{"n_layer": 12, "experts_per_token": 2, "moe_layers": [0, 1, 2, 3, 4, 5, 6, 7, 8, 9, 10, 11], "normalize_top_k": false, "init_std_router": 0.0172, "init": "normal", "init_std_up": 0.0362, "optimizer": "soap_variant", "train_tokens": 361100000}
Below are experts of layer 4 (counted from 0) of a mixture-of-experts language model. Rows are named router (the router's row for the expert) and show model dimensions 0-127. Each number is 128 + 32 x the weight over its row's rms, rounded and kept within 0 to 255. Numbers have three digits each.
After each expert's rows: "gets" lists some tokens that make up at least twice as much of what it gets as of all text; "comes before" lists some tokens at least twice as common just after its tokens as in all text. This comes from a sample of Wikipedia text that the model never trained on. Tokens count by the router's weight.

# expert 57
router:143149115163146201107092139126137120136150142136156118148088149119187099127096094085146175095122117181128183121127060159113253144143122134096152134138098110176111099152112090048182096116139128143101150142169170102143101133125160147131118143160124168169140171129100147091187145073128080135152117140077180147175108060117114161084117117127124086101102126148122127085123059174114159105123
gets: " |", " ", ";", " Apps", " results", "*"
comes before: " ", "1", " |", "\n", "2", "3"

# expert 79
router:133118123179131130113103149106145093137070159167201114187056132134168116154127114152179141141092114140115130142136110135057124137099159146154148072156112117166189148152137125084127139141155154137107180147120122066161138135143127170136078096107121135150076137190100175134125176103096113175146053104061121087159087120160078116114106156080110096089138114151178078093198128109157176134091
gets: "s", "es", "ers", "er", "ies", " States"
comes before: ",", " of", "'", ".", " and", " ("

# expert 41
router:108157150154122200063154142108153104135131128132204146133079124107170103077121099057099116095136107093051144089108098145093190145115177108110189119131076096149128131128137110073163156129131105137169163146162102111157135179183141135121184106144160165125080158172133146190157143071119172159120141110135097125123131040164129138119164127109101108122105135148175095110164113200114131105117
gets: " to", " not", " would", " into", " can", " had"
comes before: " the", " be", " a", " have", " not", " make"

# expert 27
router:119130130204104115131117139181143142157140112128186150156126131113183108110130112142114210110120100122127152113194126185066180161118173088164133116118106145133180175134109137105149167048173076201161125168178141120113136123140150106089147135149138164158125138132121136119094166087098103176102119149073154097135094103124109143122161178078033129090107096130105088105122058135119112088137
gets: " |", " film", " album", " song", " series", "|"
comes before: " \"", " by", "s", " was", " of", " album"

# expert 30
router:094143120146128127111177172128120048085176163173196141128047130103104119115067102107130194089099108096124152172127109146082164158141156115150149082139114123126165155160116099135119110137129060143155142156146121077117086139128126194138104152160117194125133155169109136141090179158116122109093080180130136117158042141167145108079139152072121052122118119151143111118157153143077176111130
gets: "ing", " of", "ation", "ting", "ed", "de"
comes before: " the", " to", " a", " of", " that", " in"

# expert 58
router:114079110186096122094103116151164046109146133147153132168135125128153166120115070142129214136127139099112193143090092169104157169111155133125102114118133142112135118153078103094168121104128123173181148125189147141131092155128187131084139124159131150144111148116129108133166136064115159181083140130085188083127097064155152106097131180114062086108117057158171120109210149145098131129141
gets: "s", " television", "TV", " station", " on", " TV"
comes before: ",", "s", " in", " on", " series", " and"

# expert 73
router:081131169149090112117095196106171128127111151152170163146120123112125158106110136146133136035107108101121135128139097145107128123096114126078117048161120150169123144147085102102191127118197037164179111123166145102182121128164087135148143093121114158171136156137120160192181139162127189153066132145140169147125123119137105157131029151127095102113102071119124112104200114131121131116141
gets: "born", " (", " born", "9", ":", ")"
comes before: " ", "1", "9", "born", "8", " in"

# expert 15
router:110159123170142119102105144156127079166087119146152185163039130160141154087090101126113161079143106196111167124101123176133178131100145118152165065099103145162122128136136151115179122085157104123150188142170166108194126146130105120101145072156138152164070130135072104197163112138119171166139105121128157117130165065152098098129124120102087066135137098100162131101131053147119144073088
gets: " was", " is", " has", " are", " had", " were"
comes before: " a", " been", " the", " not", " also", " as"

# expert 55
router:118091148129081143104080101140137160160134146180119134134078172133166113100100086100121118109157101155155144164106085160107147121083124113126146124122078193181125132151115108089142115092158133172124146127183188045171065162123130152078141127189098151133093143161125142110199189114097093142174126137137187086132132074146158192092102151076075133153077088127115102072112147128122159096137
gets: "\n", " =", " $", "===", "=", "$"
comes before: "\n", "-", "|", "\\", " \\", "partial"

# expert 34
router:162108136121178141122108188119125042160090090116141161128113123118193132088078150096118114124156111097078151113075125162100140184123148120095140086125118137145187148125111088090155095086122096192171103118173139113160126162163156140117152094112166157205164146178076124208105157155126181133109122144160145118126137119132106117049093155119093156132132130185146060115149081173101153114107
gets: " also", "ly", " not", " while", " but", " However"
comes before: " the", " a", " he", ",", " it", " they"

# expert 6
router:162153140171152142068125159140141091174105110156144148128127144053133176117138118075116154031153117132109144144103058211115102150151196096092134167132129124128195133161108083099213113126138119131125124159146116079134110158136146086113123113168150170182122172114101174141157143165081148167131101126153165123179106079102073154146099153134113117108132107146138084088129052149104129135107
gets: " —", " ", " –", "0", " +", "–"
comes before: " |", "0", ";", "1", "2", " —"

# expert 78
router:141170105155154127121106202099119108106136181161176143127124163125155137088106105096144150098067115134096138133153127163107131178120113127085143114158086112162124141137053135072138139129142078133177153101210198117142095122145200183146099125179131149140142154170121133176167174085136093126068086179105148110130112108143135100075115126101124076126054128096110115139137138176122171050110
gets: "ed", "d", "ing", "ted", "ated", "led"
comes before: " by", " to", " in", " with", " for", " on"

# expert 72
router:151137200156139118097135097129129114118128099165178163156114144116187124128101080063109166097153073114122164107117103130115153149124139114126111154135118144168170129147122132094222146105090105170176127108143152133103115139130122145119105124149137115156129131118114188122214195113098147165122065121104171087148132125148085162128085153104080079047105128172153097030155133196109153088127
gets: " |", ";", "---|---|---|---|", "%", ");", "|---|---|---|"
comes before: " ", "\n", " —", " −", " +", " –"

# expert 63
router:140122186157141155106145114154157119090060121110174149168134161083118154097123100085141110070158095135093130127121091126137109132120168099100121125160144153153117122147044044108170126134187124177219104149143126034156096151134138143122121141146138136166146149162098166123145136134130117193139133122120131090110117097217112124104076164131129127042089102118146114068151151156134125114187
gets: "–", "′", "°", "/", "″", " ("
comes before: "1", "2", "N", "″", "3", "4"

# expert 13
router:093183122165126154138128150094086124109136104193174135172090133100197133139092127152106155129121105164137137091127123131121191142102172125144157045167098144144136093161105114137104118084126119166145117198132151107127126144173147103087138110120148186116120153108107149189131108063117127104162054098082118109140134096128148162077140177133116153097107148177217097140127119173052168061112
gets: "st", " it", " he", " It", " that", " He"
comes before: " was", " is", " had", " has", " would", " were"

# expert 48
router:131097156173148115108151163110133135108093130210143134207096158136100110132104133158125142114081133074109142085094128132104144151115148105145098123144093130174105127136129109107174172151104087122193128128162131066133153161163143182075106100139204126113067147150074169117139177120132079193127076141110154120167070082159097137138081130104086131133118095143185114088179133116127156058072
gets: "s", " S", "S", " Bas", "ers", " Des"
comes before: ",", ".", " and", " of", " (", "er"

# expert 43
router:112100110192168184125085131163138134112102110127139116112103169087158109110140099052103173136100105086107148116117113159101176164073131109121125071134133139132110078130093141087198192135111087172144143150170153101249122121117138156110125096144159153185123137154126154131149191144112134120117127136148134111141089096137127127148134164135106071103121062170131129095167096215084113072130
gets: " re", " ", " out", " up", " in", " back"
comes before: " the", "1", "2", " to", " of", "bound"

# expert 19
router:117140181133122136122125113183152089153097158130136138203079135093218126100100141154143199114096080117154150147087102131113145135099126115113172135134116153176142109141122128080139151071147088170139148155129110058175067131129140091122098101172154154124063144145104183138178130067118138225125108187103136106120105101179134137111087146111101074150122120140153104109162104155100191130086
gets: " University", " School", " school", " College", " State", " government"
comes before: " of", ",", ".", " in", " and", " for"

# expert 38
router:112159160139090097075134098082120125106132168158126139119123194114150103133073106136156147125097127121117138115083064160111145126130138137155138088114125183151117145166109107069177154079170118159148204155124186087098051137137103200112107114157132137138132142133111143165101118151132150157086139181101145078220072117138155118103070182110100116123062145146152127106199137159075146099131
gets: "on", "an", "ian", "han", "ang", "'"
comes before: ",", "s", "a", " (", "i", "o"

# expert 7
router:112151134151097135143054151146109151150139133132247141122124135123116129120121112145116139120099088073145154133057073145139146121071129109105154071178106136223180085145119111128148138123160128148178130152165124125096121149182171149107158106144137206138117148104123153112195196087095095173132126153106128139133135056162140194113126117082073097135107084110114140084151115141095131125109
gets: "\n", "==", "===", " ==", "====", " ==="
comes before: "\n", "The", "-", "|", "==", "In"

# expert 14
router:147139118186138146097134121137147156150117129130164130165144154125146112124106117129110216115140139124125166079170090199098201112096210130116168082098127119145109143143095116059132142129169124125142153143193169113122092111137143132058100156200115148157146141114072124137189163141128105134148114117070146107145044085156163132090114184095075087096106074138144118114170057132109135132125
gets: " ", " of", " (", " for", "(", " –"
comes before: "2", "1", "3", "4", "6", "5"

# expert 35
router:055111138140125124088121134145143126157134155123143115209127165125118135098087117070096135118144100163070163129144106135136149142070161123117118141130151130186115109159064093101128108052183113132191125160183121096124113106151147142121117130125142153165080202129146165105195139126108170128103100148131157131142106104199102152126106208115091114032100090178129128094131110208124123157129
gets: "2", "3", "5", "4", "1", "7"
comes before: "0", "9", "8", "7", "5", "4"

# expert 18
router:117139143154150132072061120122132168149122100153145152144114157134138109081049117130097195091146107132166124141175083130141185161121150094127113083117134119184150196114105130092155118069163156166149156121146119069114146163142115139102125068201179159107126152162102193093139159143100169169116125128116132106121114091181080152108060130115124148077107083166153088125147134215088119113142
gets: ".", ").", "\".", ".\"", " season", "aceae"
comes before: "\n", " The", " It", " In", " He", " This"

# expert 61
router:108098135114100110102103123105130107146153128173111119189066204129143137150123093132101135133119126098168135073156101124119185171088150066160207130147093170116124074173141089115129154086144082177135195102154156098127126117155135144100116141133154176152188192133053140118128143110061132106142108113106209105127061114147118151105078166101114112149060140112108126090159129174103137120126
gets: "lo", "do", "ia", "y", "tro", "sco"
comes before: ",", "s", " (", "gue", " and", "tic"

# expert 23
router:078143149150170171105106189133148115185122113142119141192120177135149164129140118123130143102077110104094155140149057179109180160075185131134171110119130119198156121184036129106135146092177131164163134129127171114134097177124160123049130108179164147154121125126103131181168119096115133150135067116137131122129104100169066141139139105099114135076139114151167119070127083148094115094071
gets: "0", "5", "6", "8", "7", "3"
comes before: " |", ".", "0", ",", "–", ";"

# expert 5
router:105180194169153119077088112140204116123147115145152139147105169106123177120112123076101145075125110111105158081151094130128135178114151105087144115113122138180146152181036099089170133100221123140171104129160125103120081161134130175094116086158197137146112127126096151116185140158134138147153118116129195132145123127121063120087093104110093093111150106197174071116157128130138127092121
gets: ",", "),", "\",", " years"
comes before: " ", " and", " which", " but", " who", "6"

# expert 77
router:052181123157182186119080126164164111122067117135150158139154138092191147081132118077102156114145128098073183129087107175150181134117132138109148099125141163190101135124119073076163166128158099173174192146187137096124146169127125189102136108138164125145084117133092192119160150147102136122158070134139124113106085132158109126146122194131068101106108112095122116096127078144101152111169
gets: " in", " as", " at", " on", " under", " In"
comes before: " the", " a", " ", " well", " an", " his"

# expert 4
router:099120119176141169049122153134180073148124094138125120146131128096137100090130082076145183099115117060126125118134077217132164118126143118129158115162127132165106110178116116110154189066157095189170156118133176121131134138167149151097139063135128115159139149205093096153155150127137108107125101111172162152120147102115130085095110131104106039131117069183127106108156101193106177125134
gets: " for", " a", " by", " of", " with", " after"
comes before: " the", " a", " his", " her", " their", " an"

# expert 59
router:151090163185161128090121181176151119176099110100106149106112138063146216078139068124185152120151115105082161121103073187127165122119178073158171093104093189138153152169121149113140104053147113174141131140123153114136094130179127107122149110114136114158106148100076153126147131099123137120070114163146139134116135094229120119114108147089125134132115069102183114122140178157094146106151
gets: " the", " order", " June", " November", " December", " a"
comes before: " ", "1", " to", " of", "ing", " with"

# expert 36
router:111124128184093109139109102192133117125122129121134201178067161130204126114070143111103138137132092077110169126080077192105172141111107099120163082145097135136136160189117140083131142115208134147173133115115149087131142160124139111090144103131123122137144180123109153162182203117114110143138080170156120059149111100170089156062127115057113114082091130134137118093176126184118128127123
gets: "|", " same", " following", " between", " July", " November"
comes before: " ", " Preced", " Party", " Year", " No", "---|---|---|---|"

# expert 68
router:132112119133183142062078122156121078129103176137123140124030148147158149108105079072152148093137087175134159109107091147125128121115119086139128146167120134148151111123071122114173127088125144193167137106139164106113080137126161125091106109166183139181095177152120198144187158113097156174167086111129134081096111060163145200095133147099100096111106123156157095109184121150114171143169
gets: " m", "%", " km", " mi", " ft", "°"
comes before: " of", ".", " (", "ing", ")", " in"

# expert 75
router:112163122170171130097110116177146114126130144151157148131102143105173138083089118142126201125142113069121173072098092138126189157114132113146184089128081164201141127160093100115148132036169140202188103143154132115129103161152145186141120083149147120140133117123121138154158123104124085136127132135106155130117120100152075183044078132124109049105122106151187073127128089164116171119121
gets: ",", "),", "\",", ".\"", " day", " month"
comes before: " and", " the", " he", " which", " but", " a"

# expert 74
router:099064172138133109101082167093147108118176167158118143144129133154156128125109111118094197106114099152118136087144111141134122158086169086111217097135127169115228118186116100145129117128111066148160204105133138088204072152163124149117172075130165145148168174145058134135115121124081128094152110123149136092169102132173061105142130165137118116127076137100134129105091157118095137145098
gets: "ine", "ar", "ie", "ice", "ence", "ry"
comes before: "s", ",", " of", " and", "d", "ing"

# expert 10
router:119093130174108145059081119149178060128149109154168160147158142115132125104068099069176146131094118155138163132169090140112186144151114111091151122124097136214101174193128126100139143107135110155140159137184091117184116167127159120123088142157118178198085139130106171106119164066137148129088112117110169077166095127154066159107062137109087119135051105140103112122108103138128123093143
gets: ":", ";", "):", " |", ");", " –"
comes before: " ", " UTC", " A", " \"", " The", " United"

# expert 24
router:133093167125100119090087123128133075095146130142129138164116176100141161110089098100095120111101124144144196103122099136120198141066121141119176115094154160159132119140078128115149129012148150133153148118119128121117123142124214125023150123122201128173092130155075141155144169135101156114141129134134155108148098085177113194114112176119064144096139131145173124081172132181120161121101
gets: " ", "0", "1", "2", "3", "ma"
comes before: "1", "0", "2", "3", "9", "4"

# expert 44
router:092166152156142075076085125182153086166150087131162149178143161071180121113065135067101159109085094120155154108143095148126132123070144107153134039103132164201158119140131127097168132083167125175141108141128152085122131160125151111085134149163155150166076198133110136170145107100133128159136099140162179121134103093131043103113143193105127108130120120176156089105141129160107144083115
gets: "1", "2", "4", "3", "5", "0"
comes before: "0", "%", "9", " |", "8", "5"

# expert 70
router:136149160159119138125118179160180124123079126128169179146056147126123102138124089124114148056097074088121193121181123174068159147115138112103129124145104149171157175175088112105216120061175092143183111141140162137101114145150145128089134095142134123202128126198127136154124157075108131153148109112132129113147129075127054142125080112133097098074106125123135100052148114140127139088159
gets: " |", ";", "|---|---|", "^{["
comes before: " ", "\n", " \"", " USA", " MF", " DF"

# expert 54
router:164099183162106114111103185137179121115137117127138150152106144105133126091108107092090160033134096161076178152123073144094122109094131065062135115129178201181126151170111099102139136138143116167101119192146163127114154121165137099115121120114128160150145180141108200111178129143093167123138131158096217103149130083133104108130090129104104149046154102170172104143176124101097139144134
gets: ")", "\"", " (", "age", "]", "U"
comes before: " |", "\n", ")", "}", " –", " ("

# expert 11
router:146106140187113111058106140186185065197058154102124172145140129120161189115072077118123131112136108184127138123164087157113147102114162115101155092120160155136189127166078081117147138090148117160171115143129101111152115112157223085102112121125177170144090150134156161092112177098073124140137127150164120091191095103170119158118149140105080154106142123103148092090108112160102103144143
gets: "-", " •", " Class", " Full", "3", " Number"
comes before: ":", "=", " name", " information", " career", " classification"

# expert 2
router:119164125134142118135098125135161121156126094116130155183091156103138122127097143082138155079139108084089129120127075193147224121105166118123140097158140163157143127152096123114144154107203126166202115135145123108133134138133152092117157059185175173192090141128113132173129147117077122198166115134111113134121105107174101134110106173109081084111147058181154107046101067152098150104118
gets: "9", "0", "1", "2", "8"
comes before: "1", "0", "2", "9", "8", "7"

# expert 69
router:139160151136148142136123125130169110131122135127201168142076173123140106128058123110109154115084122103126126126110099220112232109084123113091116109164152169144122150177063130107157126135221127182117117141141139104185131153151146100114135085186143164163110149146106130117150154079094095180157107134154120123142121123179116117099106135111094090096128070168127095050145077150124180085117
gets: "2", "1", "6", "5", "4", "8"
comes before: "–", " |", "0", ")", "4", "5"